Weights of a small mixture-of-experts language model, trained from scratch on English Wikipedia.
Size: 13 layers, width 256.
Experts: 128 experts in each of 13 layers, 6 picks a token.
Below are experts of layer 6 (counted from 0) of a mixture-of-experts language model. Rows are named router (the router's row for the expert), gate (a neuron's input weights, with its number), up (a neuron's input weights, with its number), down (a neuron's output weights, with its number) and show model dimensions 0-255. Each number is 200 + 40 x the weight over its row's rms, rounded and kept within 0 to 999.
After each expert's rows: a language model's description of what the expert responds to; "mostly gets" lists some tokens that are sent to it at least half of the time. This comes from a sample of Wikipedia text that the model never trained on.

# expert 62
router,210,189,156,135,202,200,204,252,200,249,104,157,174,155,212,231,169,238,228,198,221,234,185,288,174,172,134,179,171,252,138,202,189,209,241,174,241,191,206,217,154,167,228,162,203,213,198,244,225,270,253,213,206,176,252,166,237,181,202,187,156,199,240,169,250,166,182,235,223,134,189,252,113,203,195,258,237,228,264,195,116,268,255,243,217,225,242,301,245,282,162,198,156,207,239,240,271,167,200,152,226,244,156,220,206,228,221,245,202,220,157,203,201,188,137,162,132,195,225,222,176,170,207,185,244,193,180,187,203,205,221,239,140,227,160,177,202,234,239,282,192,205,156,290,193,212,308,179,228,120,165,202,242,195,215,225,178,288,265,124,201,211,271,200,251,169,123,121,198,169,188,245,193,205,229,218,152,200,219,214,207,187,262,289,171,213,174,215,187,200,148,167,301,238,204,220,230,230,203,251,225,172,224,268,250,228,180,222,239,143,138,175,178,195,218,224,182,199,180,211,176,201,212,188,260,251,219,241,260,211,237,177,231,228,266,161,138,156,131,162,217,210,192,187,205,248,127,214,250,188,178,239,239,218,110,143
gate2,184,180,90,240,194,233,189,184,202,140,228,158,128,237,178,178,289,228,226,198,236,223,224,198,169,228,160,206,244,181,218,254,297,196,218,191,206,194,198,172,183,252,174,216,195,207,247,185,189,193,65,175,192,233,153,169,117,148,269,146,107,237,189,229,185,235,256,229,222,205,170,175,197,242,190,174,186,180,281,219,257,233,164,244,173,259,194,156,132,223,235,219,261,217,200,169,147,137,254,200,153,213,251,230,232,200,151,235,236,210,202,251,235,273,185,223,255,236,219,181,206,239,232,226,138,142,156,150,242,208,176,214,218,170,166,219,226,168,215,193,235,230,215,155,138,224,139,283,142,228,194,238,242,207,238,185,264,152,146,202,118,244,158,195,207,220,231,162,210,243,230,175,155,174,211,155,201,158,166,206,237,160,240,239,186,171,130,187,152,208,215,298,128,168,254,266,220,227,238,182,247,189,179,148,199,225,196,193,215,278,163,170,210,200,156,194,202,100,225,194,315,179,171,160,183,128,196,180,173,275,134,187,191,172,212,200,200,259,212,228,268,200,179,134,264,152,229,203,190,183,205,196,184,215,225,243
up2,225,189,244,202,174,180,179,247,180,195,179,247,287,192,209,219,240,202,241,254,202,260,178,184,194,192,182,221,239,235,180,191,107,270,158,220,202,220,166,230,205,224,211,227,142,248,209,155,166,203,200,221,256,224,321,215,247,181,195,194,185,188,181,219,201,187,249,169,130,193,221,165,195,140,251,189,178,239,260,194,221,275,186,178,182,228,229,255,200,212,116,206,210,164,205,195,207,237,130,202,272,223,258,269,156,150,266,220,166,186,262,196,169,208,212,230,136,242,195,194,176,191,116,180,163,258,211,236,217,153,244,137,185,160,214,223,121,197,207,236,245,220,220,152,261,182,225,107,231,144,259,197,196,157,173,197,93,296,212,207,229,117,204,204,197,170,167,194,190,140,139,200,194,239,270,253,194,169,228,187,186,212,193,226,197,182,221,248,195,172,201,185,209,275,154,174,178,199,210,248,151,185,276,238,125,182,233,193,212,143,219,167,254,166,249,175,184,240,295,210,125,212,203,221,169,254,187,165,129,147,263,245,189,169,284,172,171,151,152,200,109,221,76,244,181,189,208,206,182,216,135,178,172,165,196,197
down2,196,185,260,216,196,213,155,171,167,206,191,156,136,234,226,155,226,170,167,243,230,211,272,179,200,205,189,246,234,200,205,197,220,231,195,187,205,246,217,234,147,196,183,204,227,250,207,139,227,161,176,160,253,186,177,227,178,198,171,197,186,245,211,280,218,300,173,223,219,244,196,205,215,183,198,187,181,281,152,212,230,225,156,162,231,221,154,250,151,217,257,189,239,242,205,159,251,139,111,273,251,283,208,209,199,121,275,269,192,183,316,201,126,168,182,201,110,174,126,166,173,206,150,138,205,180,219,222,151,174,237,228,183,240,195,194,131,116,266,173,246,205,222,208,241,175,219,204,151,253,238,177,252,192,134,190,226,179,193,229,129,175,217,229,186,183,228,111,227,201,143,200,110,229,194,228,122,239,173,244,183,185,147,227,212,186,229,184,189,193,174,252,165,284,196,165,140,188,213,218,69,171,233,218,196,169,197,212,192,285,208,241,194,204,268,196,131,194,196,251,213,154,154,205,186,233,168,94,254,172,155,194,190,122,176,227,225,190,153,188,170,191,156,203,170,165,248,197,142,162,205,234,177,129,208,147
Clause-linking conjunctions
mostly gets: " when", " where", " while", " if", " during", " However,"

# expert 44
router,221,265,235,211,201,203,198,148,189,160,193,192,138,189,217,198,195,251,168,158,183,268,193,298,241,166,140,231,240,259,277,233,168,274,174,200,179,224,199,240,189,179,199,230,195,200,179,149,201,237,257,132,182,216,215,189,235,307,204,228,208,254,180,266,221,194,198,210,170,222,251,262,162,176,231,227,214,166,266,263,189,220,279,187,151,169,199,256,217,160,164,269,203,208,218,258,173,200,204,193,190,229,194,226,198,237,233,174,129,199,207,237,221,81,157,188,175,186,199,202,181,173,167,168,263,186,201,227,203,195,212,182,203,213,100,142,151,118,192,173,117,214,164,156,143,200,234,180,183,149,180,245,174,231,263,238,305,206,289,200,225,251,184,264,247,243,205,187,205,162,181,225,212,253,206,182,187,202,262,252,109,180,227,203,167,171,153,246,192,225,201,255,235,231,181,147,204,212,196,233,253,209,184,256,260,210,177,230,272,166,166,186,197,208,267,218,173,196,149,187,252,282,167,121,201,335,203,185,277,257,225,152,224,234,227,142,257,195,161,246,227,271,200,201,176,267,191,206,204,213,200,214,214,248,188,142
gate2,209,213,257,225,162,212,208,267,233,267,218,199,206,206,149,196,218,242,247,181,165,138,232,205,223,201,136,207,260,213,153,245,185,193,163,246,242,126,140,133,237,259,183,257,190,288,257,223,252,267,143,269,143,178,117,192,148,176,150,181,153,255,215,197,198,162,261,191,168,226,186,164,194,215,178,153,230,184,148,201,178,239,229,152,180,189,185,208,241,182,146,181,237,197,265,242,223,145,279,136,241,163,164,213,268,214,237,160,199,218,253,217,102,163,212,253,195,213,192,216,259,206,169,178,221,279,125,216,190,186,232,222,177,210,228,186,200,157,215,172,263,263,237,124,115,127,189,122,165,129,234,202,181,247,264,194,145,209,131,189,189,134,276,240,208,189,210,163,143,217,189,206,244,173,247,232,170,238,225,230,154,129,199,233,242,178,173,189,202,161,82,128,162,186,225,230,181,230,194,160,203,190,168,171,249,246,173,187,249,166,175,179,203,180,259,138,153,154,212,188,172,235,178,224,216,191,214,165,223,175,220,198,221,200,284,234,113,207,163,185,236,231,200,204,212,156,173,244,209,204,303,176,208,202,224,216
up2,132,213,155,267,164,238,213,197,205,136,223,260,258,171,219,141,200,283,233,173,196,210,184,236,186,123,140,163,249,219,83,208,236,112,213,146,250,269,200,197,185,238,239,181,181,214,214,145,143,198,226,162,175,191,287,165,150,197,193,183,206,127,213,211,222,124,223,198,225,246,152,289,254,248,188,182,211,202,184,150,194,207,186,187,203,156,272,157,221,212,219,215,217,260,228,197,186,206,170,182,282,248,255,245,219,203,172,273,179,206,198,157,197,225,192,256,179,128,190,190,169,207,214,221,176,172,200,219,256,203,213,193,158,204,101,130,166,205,154,134,170,204,137,171,175,228,193,184,215,190,160,246,254,174,192,234,239,166,192,192,178,168,139,141,123,231,244,226,146,167,197,226,182,172,168,232,245,134,213,218,152,167,235,114,242,214,246,273,66,246,189,187,194,257,204,189,206,200,199,256,238,120,177,276,226,162,198,226,180,231,220,208,215,166,180,211,251,193,227,186,217,171,206,216,182,231,309,195,236,206,141,164,204,181,149,161,209,262,198,203,173,174,213,217,156,254,237,182,178,245,131,205,143,103,212,178
down2,177,197,205,156,309,212,208,216,167,240,204,141,242,273,203,186,190,121,173,197,174,204,69,206,216,223,224,228,188,184,243,161,186,207,211,166,216,163,246,209,220,265,190,239,194,180,140,203,140,202,203,211,159,231,214,243,186,144,236,200,220,275,222,134,234,210,180,173,187,158,191,139,166,243,224,137,136,238,258,274,252,174,232,201,192,263,236,239,170,179,184,183,241,146,152,196,170,199,257,236,142,181,198,160,226,210,177,187,225,218,147,151,179,164,261,105,211,203,158,324,195,91,146,178,229,197,162,179,172,195,142,199,247,238,194,244,185,202,233,162,228,189,188,164,242,222,171,217,144,196,199,220,255,151,177,220,205,155,234,183,230,164,238,147,234,220,164,163,204,198,192,192,161,183,172,190,190,267,162,89,148,256,238,206,227,155,182,127,263,132,236,177,210,155,230,244,209,190,148,156,162,217,156,194,174,126,187,178,216,244,155,227,206,141,220,305,202,273,230,223,169,136,183,179,158,158,121,177,217,215,177,232,78,211,150,179,228,166,176,162,132,148,183,187,237,206,220,203,185,179,196,239,172,251,208,187
Commas ending names
mostly gets: "),", "i,", "\",", "a,", "o,", "ed,"

# expert 17
router,141,191,219,201,189,226,109,133,237,178,158,178,223,220,181,151,212,208,194,192,250,159,137,221,225,281,237,176,274,223,130,220,207,141,171,128,264,154,188,239,191,106,189,243,190,143,250,246,187,230,238,89,227,197,238,303,202,253,236,192,160,197,175,260,157,269,188,200,195,187,235,180,248,232,203,147,233,286,174,177,148,204,161,259,261,174,198,258,175,219,182,222,181,258,279,263,244,172,193,196,228,163,163,243,173,118,285,194,225,198,280,139,190,146,183,233,184,149,137,183,217,191,232,177,229,195,195,232,230,199,194,172,164,238,219,211,196,191,199,183,191,187,151,236,233,236,161,117,172,210,220,268,171,162,215,240,205,142,171,206,217,205,185,169,182,210,149,202,225,238,160,190,222,194,264,161,274,180,204,275,169,258,259,165,199,199,139,172,139,189,167,169,170,198,227,171,167,232,155,213,228,225,212,156,122,179,206,165,125,179,290,127,228,179,172,236,165,140,257,211,216,204,218,231,219,125,161,220,217,274,261,154,220,300,194,193,217,156,146,209,237,247,206,182,193,186,193,199,179,154,212,246,166,181,185,203
gate1,136,195,215,192,174,218,246,207,151,162,181,129,184,147,244,233,272,136,239,228,224,237,204,195,205,169,177,187,151,232,273,210,172,141,151,151,200,232,210,257,203,183,240,147,262,163,242,184,224,218,162,165,121,175,214,212,236,216,200,232,202,172,226,185,188,209,113,247,241,181,231,225,158,223,171,304,235,111,304,207,244,155,183,232,216,137,164,195,258,183,176,195,165,149,195,171,216,276,250,212,220,147,175,160,166,175,219,205,227,170,189,172,274,188,201,160,225,262,134,153,224,201,237,196,233,172,253,214,180,175,195,211,206,260,284,246,137,205,226,167,189,230,237,176,236,143,200,215,242,262,222,256,151,219,201,238,171,200,206,190,232,148,173,194,226,224,201,220,245,155,315,192,183,174,170,227,155,160,227,182,184,211,188,182,226,185,172,221,181,121,227,112,163,169,248,328,227,184,199,188,269,160,179,170,225,152,269,279,197,248,282,139,248,163,120,175,213,163,273,205,138,193,168,170,171,275,183,239,173,192,176,169,204,222,239,218,216,246,226,188,290,152,208,192,181,192,187,175,193,222,254,181,192,252,179,272
up1,233,187,131,149,208,162,183,196,193,245,176,252,179,223,197,151,152,187,229,114,173,171,234,233,194,225,233,185,197,192,130,206,201,160,217,229,210,262,220,166,153,267,234,170,173,218,180,275,236,272,255,176,211,262,207,279,189,186,136,123,229,166,185,178,248,192,212,170,236,199,216,163,157,181,235,234,195,253,134,226,211,223,260,201,144,158,252,120,142,200,245,222,215,213,207,203,183,161,160,219,198,226,205,221,176,230,111,214,246,178,146,235,283,247,144,203,123,183,206,220,232,190,187,220,224,159,231,195,243,246,234,274,178,234,133,164,222,181,226,170,126,173,153,142,201,277,200,187,89,139,201,156,215,161,242,226,226,253,203,259,217,253,179,257,202,195,262,233,188,249,207,227,200,215,218,261,217,240,219,229,195,152,204,149,180,201,182,268,239,261,284,216,276,150,115,190,144,190,212,219,201,230,144,204,241,243,194,72,168,216,148,212,208,213,213,296,219,153,200,166,202,206,248,275,270,256,231,209,205,265,200,237,200,184,152,193,159,196,183,206,161,224,199,208,180,241,272,163,179,190,152,223,162,247,250,156
down1,253,194,232,234,204,170,224,174,149,170,178,142,206,202,195,223,186,168,204,234,166,234,187,195,183,187,160,161,134,161,177,241,207,233,259,182,201,269,256,165,238,208,160,155,180,203,176,149,201,145,194,145,176,256,249,198,197,260,169,185,220,179,167,233,201,161,270,139,176,156,194,213,271,215,246,255,257,252,112,254,176,173,182,191,180,203,283,203,205,147,270,238,244,137,230,222,194,155,187,112,167,195,206,173,169,283,207,143,213,192,156,234,189,207,207,242,220,257,213,151,185,197,177,209,199,161,180,179,197,248,225,181,115,249,141,166,186,183,200,305,138,159,148,198,260,223,235,225,236,137,183,165,82,126,248,230,119,234,209,202,158,215,248,186,259,271,181,232,278,200,208,232,225,240,231,180,151,151,269,237,176,211,150,153,149,160,167,191,232,280,146,212,224,124,187,200,180,159,217,203,157,205,183,175,252,136,158,172,270,225,151,215,223,260,285,205,152,227,158,153,209,243,207,202,183,241,188,229,229,191,252,188,181,209,207,267,236,157,280,224,177,249,201,210,204,247,184,235,118,186,131,193,183,152,179,169
Ordinals and relational words
mostly gets: " between", " both", " each", " third", " home", " next"

# expert 13
router,205,135,236,204,232,166,202,177,224,277,164,188,272,196,136,250,184,187,142,194,216,221,144,151,158,133,232,149,224,217,160,141,225,163,242,195,233,195,259,232,214,181,216,256,234,266,133,177,237,217,259,176,260,116,198,182,223,168,244,166,204,227,182,192,174,253,168,177,181,170,288,203,158,221,193,184,244,231,243,136,136,263,238,183,228,249,240,153,161,189,186,189,200,233,251,216,191,186,212,181,170,207,105,201,240,107,199,227,271,172,240,213,210,213,222,178,235,184,189,180,241,150,170,272,249,236,197,183,108,229,212,192,167,213,187,259,188,142,210,291,250,156,195,179,219,175,127,243,127,190,264,174,195,205,200,159,221,165,191,177,140,193,177,231,211,163,188,253,216,213,182,190,184,284,244,161,224,209,239,335,191,213,264,241,281,235,252,257,235,230,185,139,185,166,224,178,166,180,225,185,248,214,196,216,180,179,217,169,128,216,290,162,167,206,225,261,179,150,203,230,163,203,187,162,187,133,119,219,226,201,176,222,272,238,166,230,208,158,147,243,270,252,157,214,220,190,154,234,108,142,222,182,207,241,226,196
gate2,186,203,209,221,210,230,249,220,218,255,206,204,220,240,234,253,222,232,266,225,205,266,216,219,160,136,91,192,171,192,238,219,161,190,168,172,186,259,194,136,266,281,251,234,160,150,237,219,153,102,257,231,178,259,205,156,161,206,260,136,213,198,170,159,173,204,244,162,174,152,208,276,185,196,159,235,215,210,200,248,266,189,174,241,198,225,224,184,162,219,165,229,183,222,163,152,146,181,128,108,170,192,255,229,170,236,282,170,194,207,218,259,294,214,189,156,177,251,149,218,220,179,208,193,269,239,212,186,203,226,157,216,137,181,179,171,190,181,303,179,236,172,255,227,227,219,179,157,250,186,219,218,201,152,167,184,219,241,223,216,136,175,170,306,168,258,229,166,173,133,230,229,115,163,197,235,205,146,298,213,175,236,188,231,211,217,132,223,227,162,249,167,206,243,186,203,122,191,261,218,144,221,255,192,161,247,259,136,163,138,193,155,231,202,169,126,180,228,223,260,176,229,226,194,179,198,220,219,185,226,297,257,189,206,219,221,256,221,214,210,166,181,168,178,166,161,232,180,187,280,133,232,189,197,268,235
up2,187,170,155,201,226,212,239,177,144,173,258,158,166,137,209,170,193,155,167,163,182,166,195,231,263,263,256,211,219,277,193,192,257,152,221,275,229,236,151,212,115,133,251,180,188,154,204,194,238,214,135,171,187,161,246,191,234,185,89,216,228,280,237,238,280,237,207,248,226,169,141,152,203,123,251,148,208,185,155,192,155,183,218,181,189,225,187,202,245,167,231,190,197,159,180,204,233,213,186,244,269,234,122,237,229,168,151,193,223,131,180,188,158,206,182,223,184,190,194,158,186,90,218,179,149,213,240,161,221,227,251,221,243,203,240,212,274,220,159,258,166,230,225,169,188,178,189,192,173,205,150,174,147,255,213,181,120,154,213,157,263,215,187,166,221,206,154,131,192,238,175,177,172,229,217,233,181,228,143,187,163,159,255,175,173,277,178,149,254,105,165,203,202,174,263,211,251,137,162,116,189,199,200,225,254,131,214,229,232,226,192,207,211,174,208,275,178,216,136,230,223,166,210,198,289,210,175,264,236,241,158,212,182,120,213,228,163,231,195,136,271,176,209,191,190,246,164,247,196,100,265,161,165,177,178,166
down2,209,114,182,156,184,229,266,224,205,164,186,177,125,199,212,132,198,151,184,138,208,191,248,263,150,238,181,193,227,175,215,147,251,192,225,227,112,235,227,214,133,227,202,259,261,259,192,269,206,170,205,258,158,264,181,150,229,219,250,223,110,192,206,247,236,141,233,285,211,214,143,150,189,170,174,232,278,316,232,284,129,189,218,231,177,200,187,215,181,246,161,175,197,177,166,223,163,167,170,180,299,212,218,221,206,238,247,159,205,163,178,212,172,210,160,132,167,267,264,218,239,187,204,256,186,168,156,140,192,219,169,213,207,194,140,146,169,203,239,223,189,152,204,157,213,185,245,245,194,261,225,194,207,198,177,195,231,207,187,90,253,214,191,135,199,125,145,229,203,176,196,172,224,246,208,210,229,136,265,207,226,173,240,185,171,239,167,227,211,183,247,212,260,208,226,252,196,220,196,188,177,176,223,213,197,234,236,252,135,218,157,170,158,212,202,238,210,199,265,230,192,136,147,194,207,220,274,114,268,173,220,278,257,205,274,177,236,199,249,134,309,160,194,224,227,212,215,210,262,217,191,226,197,239,255,206
Determiners and adjectives
mostly gets: " an", " four", " two", " several", " all", " high"

# expert 59
router,276,182,227,272,131,210,235,211,179,226,173,195,243,185,149,273,160,276,195,199,250,186,255,239,186,226,167,219,236,230,206,199,206,280,168,217,225,240,187,186,185,209,214,152,267,244,180,218,173,168,232,194,207,224,179,171,96,168,253,238,266,218,201,150,273,138,278,88,116,163,166,227,202,202,226,215,178,222,190,312,134,219,156,225,151,197,143,233,202,242,204,236,225,237,237,246,154,272,258,167,259,227,177,244,248,241,157,205,160,209,185,213,258,221,164,181,207,195,171,156,243,161,157,158,150,194,238,196,240,208,213,188,244,196,169,163,171,251,187,203,181,262,250,221,164,264,282,168,153,245,166,185,309,152,220,221,195,169,207,147,145,215,238,228,178,190,176,225,174,242,273,259,208,214,194,229,169,198,202,148,205,234,244,261,196,176,253,249,157,261,160,214,114,170,224,214,227,143,186,150,173,159,203,262,251,230,212,238,205,193,228,223,163,210,248,259,210,201,181,225,247,171,208,197,252,185,226,128,202,215,193,202,199,156,128,141,177,241,139,221,237,177,131,261,223,224,227,176,172,242,226,214,238,193,139,274
gate0,205,158,176,142,275,262,198,127,186,185,190,211,225,243,211,225,248,245,152,259,133,159,134,186,154,175,271,154,169,170,248,178,233,161,204,190,161,253,196,264,205,198,221,164,258,229,205,179,252,152,268,195,138,222,188,184,196,244,232,151,190,237,216,192,259,186,107,157,199,185,279,233,148,219,214,176,196,329,155,198,214,174,206,193,228,238,133,204,173,140,268,193,271,182,203,170,185,132,206,153,260,209,145,265,112,194,221,166,218,241,199,218,277,203,234,145,232,174,146,243,224,244,131,149,207,204,182,177,234,260,230,203,244,241,213,112,186,168,222,223,187,184,176,240,153,203,147,146,172,205,130,215,196,191,185,223,175,187,246,196,188,208,180,206,200,225,208,270,175,212,250,176,138,247,257,240,183,164,150,160,244,106,181,222,188,201,236,222,195,192,265,199,173,245,122,220,184,129,244,239,232,209,199,202,170,233,213,168,170,195,235,144,134,246,202,203,223,302,139,227,177,199,184,212,149,236,206,157,254,179,205,232,129,227,213,206,244,114,274,138,248,167,210,220,227,210,231,158,250,163,198,236,165,232,213,159
up0,171,307,229,221,155,130,189,288,169,260,205,214,145,240,177,199,202,189,260,128,176,155,163,130,214,159,218,132,202,211,209,213,156,188,252,110,197,150,196,128,229,234,253,242,183,180,232,184,277,196,212,191,207,234,201,205,152,233,192,230,156,123,134,155,198,198,285,190,165,180,208,144,239,193,215,236,196,225,215,213,170,208,250,99,207,220,158,143,217,157,191,148,210,197,187,159,148,156,238,170,186,216,186,184,185,190,236,206,225,183,162,184,245,149,217,145,188,263,213,191,155,142,147,258,198,244,219,163,159,239,279,193,178,204,258,215,274,263,176,203,166,137,265,174,183,197,184,212,186,233,206,176,153,268,183,229,179,174,216,191,195,210,278,233,173,200,213,235,270,186,212,150,248,227,155,168,205,279,164,166,162,224,263,127,256,161,239,216,170,135,121,194,208,143,250,251,177,186,159,127,162,200,224,192,176,217,171,183,229,258,270,229,204,79,270,189,195,144,160,187,231,233,182,211,195,180,240,195,167,198,73,149,168,143,188,194,181,170,225,258,177,262,215,201,145,210,171,192,161,194,226,207,182,215,211,158
down0,128,160,211,177,149,182,192,130,156,196,322,177,204,142,164,199,217,214,181,203,247,260,168,230,248,136,214,256,183,191,161,182,248,209,286,239,218,167,154,189,192,193,224,245,242,179,223,246,140,253,187,256,210,233,275,223,144,195,255,288,174,222,183,236,187,235,182,223,196,200,158,207,188,213,193,185,177,188,151,215,108,212,208,239,242,210,238,179,193,223,212,156,159,159,135,207,242,213,204,231,188,194,189,215,185,238,233,224,240,239,247,203,151,242,251,188,246,226,193,137,136,172,212,213,182,213,212,146,161,214,261,141,277,235,120,197,182,205,186,226,252,197,210,173,218,184,234,238,215,216,119,242,190,219,151,280,240,183,178,253,206,204,155,149,214,200,208,256,159,138,236,169,168,158,193,266,278,204,202,312,257,252,186,206,277,193,172,174,179,174,231,227,203,187,206,136,148,149,192,169,167,175,264,270,179,137,242,186,161,197,187,175,174,298,198,193,220,232,206,177,188,232,125,167,123,175,214,197,247,185,267,271,255,172,230,230,164,263,188,278,209,229,138,234,209,139,194,184,125,157,201,221,118,159,222,137
Initials and author names
mostly gets: " H.", " Robert", " M.", " J.", " P.", " R."

# expert 22
router,163,146,218,260,225,193,216,170,173,281,143,175,207,171,188,216,142,276,161,198,238,178,231,250,145,186,120,200,213,118,190,254,200,222,167,123,294,168,190,264,248,210,215,179,188,162,178,289,175,187,253,171,187,223,104,197,263,242,202,187,211,250,185,176,178,207,237,218,215,213,225,202,263,184,173,257,178,228,154,124,173,251,188,167,213,220,196,188,120,166,211,233,174,164,285,290,148,208,230,158,171,150,235,169,225,171,206,172,202,166,181,227,206,236,219,237,237,160,176,191,220,154,247,174,222,236,186,212,147,100,187,207,171,261,269,227,277,264,208,179,222,146,198,274,217,131,166,125,178,183,216,215,169,189,169,242,169,230,216,199,167,254,206,189,166,144,192,186,251,172,250,270,196,134,178,185,152,252,201,230,161,260,216,224,268,200,146,188,215,246,216,210,186,232,182,167,161,221,227,174,242,211,269,149,156,211,137,162,224,178,170,210,232,207,113,187,132,186,159,164,212,227,131,167,217,112,213,199,129,287,138,223,148,154,200,162,260,209,231,225,236,215,223,245,221,220,222,201,183,245,210,241,190,194,156,118
gate3,225,206,184,299,176,190,262,154,210,246,174,187,170,178,149,212,217,163,276,243,247,166,211,222,189,192,195,229,147,181,212,227,198,227,215,205,173,210,161,286,223,189,208,183,204,237,157,210,213,152,256,187,178,216,170,278,209,155,219,220,192,251,158,129,227,227,250,192,157,235,191,221,229,126,213,304,205,139,255,176,284,226,225,277,210,284,185,203,218,178,202,127,206,255,150,164,197,204,259,202,191,211,194,147,195,170,240,147,194,153,308,267,248,227,144,164,245,214,247,254,187,246,140,187,228,214,210,248,171,221,202,213,160,224,259,209,177,207,210,188,180,117,224,180,261,163,213,234,254,196,264,156,205,231,189,229,277,197,295,229,236,201,186,286,221,195,159,169,233,191,206,161,177,183,175,171,175,197,211,269,263,180,172,225,223,128,155,322,199,167,179,162,222,182,236,255,213,198,195,146,139,264,165,222,214,256,238,251,157,182,166,201,184,236,187,158,236,227,226,267,226,154,198,242,194,201,108,154,205,196,157,251,162,251,192,170,213,158,145,222,284,189,260,187,156,260,202,154,224,265,158,220,165,140,166,214
up3,195,199,180,191,175,165,212,218,251,190,202,260,247,158,237,231,206,275,120,181,168,185,145,147,188,206,157,202,219,229,222,184,211,202,214,153,220,208,163,153,203,152,214,242,163,187,166,232,179,213,157,169,245,138,252,248,237,148,208,129,194,213,169,236,245,148,152,238,123,191,166,152,142,157,144,180,242,260,216,215,221,238,158,130,213,226,270,143,135,241,149,204,222,208,246,142,169,170,162,219,154,248,143,198,221,177,195,253,214,153,144,258,167,176,192,251,264,219,227,179,231,207,193,233,220,201,142,202,259,197,189,146,209,222,228,252,204,255,199,230,194,269,155,218,94,248,228,223,182,166,174,192,150,196,183,222,84,210,186,60,170,129,213,147,209,259,188,241,191,238,195,190,226,224,149,229,159,189,186,186,169,139,198,210,130,296,196,156,252,183,184,214,165,174,150,188,137,261,193,173,134,177,209,223,268,136,198,133,199,286,214,223,299,112,194,183,285,152,206,236,182,186,203,210,227,218,196,215,160,201,204,172,246,169,220,181,201,180,223,181,171,249,111,147,191,215,258,242,197,175,226,235,220,219,152,185
down3,154,171,169,216,220,167,201,264,140,164,198,181,250,153,263,159,218,166,107,174,163,172,155,160,208,299,251,247,219,156,196,190,178,218,164,168,180,161,195,203,182,165,211,217,173,166,208,231,205,174,151,237,252,200,192,206,143,178,189,165,165,82,233,236,191,124,146,192,214,215,182,171,184,160,173,235,192,178,192,188,241,237,204,226,191,179,255,227,264,199,214,197,257,208,219,196,192,175,130,235,214,213,192,218,197,133,261,207,201,191,168,207,168,222,147,219,230,217,189,185,189,204,255,238,275,189,248,188,134,215,163,184,192,203,179,204,177,272,217,161,204,173,108,151,164,213,250,160,95,264,196,262,263,179,208,248,190,204,169,182,84,142,172,156,209,175,262,201,103,172,159,218,229,200,151,201,185,168,167,156,278,115,230,171,204,251,223,175,137,177,199,234,142,141,256,295,243,182,212,194,195,196,275,255,182,194,174,125,184,232,182,190,271,190,202,239,140,155,235,172,195,214,168,180,151,238,296,228,243,196,139,198,255,187,218,158,162,239,239,240,206,239,164,136,181,113,124,226,244,148,205,164,237,208,151,176
Scores and numbers
mostly gets: "-1", "–2", "–1", "–17", "–9", "–6"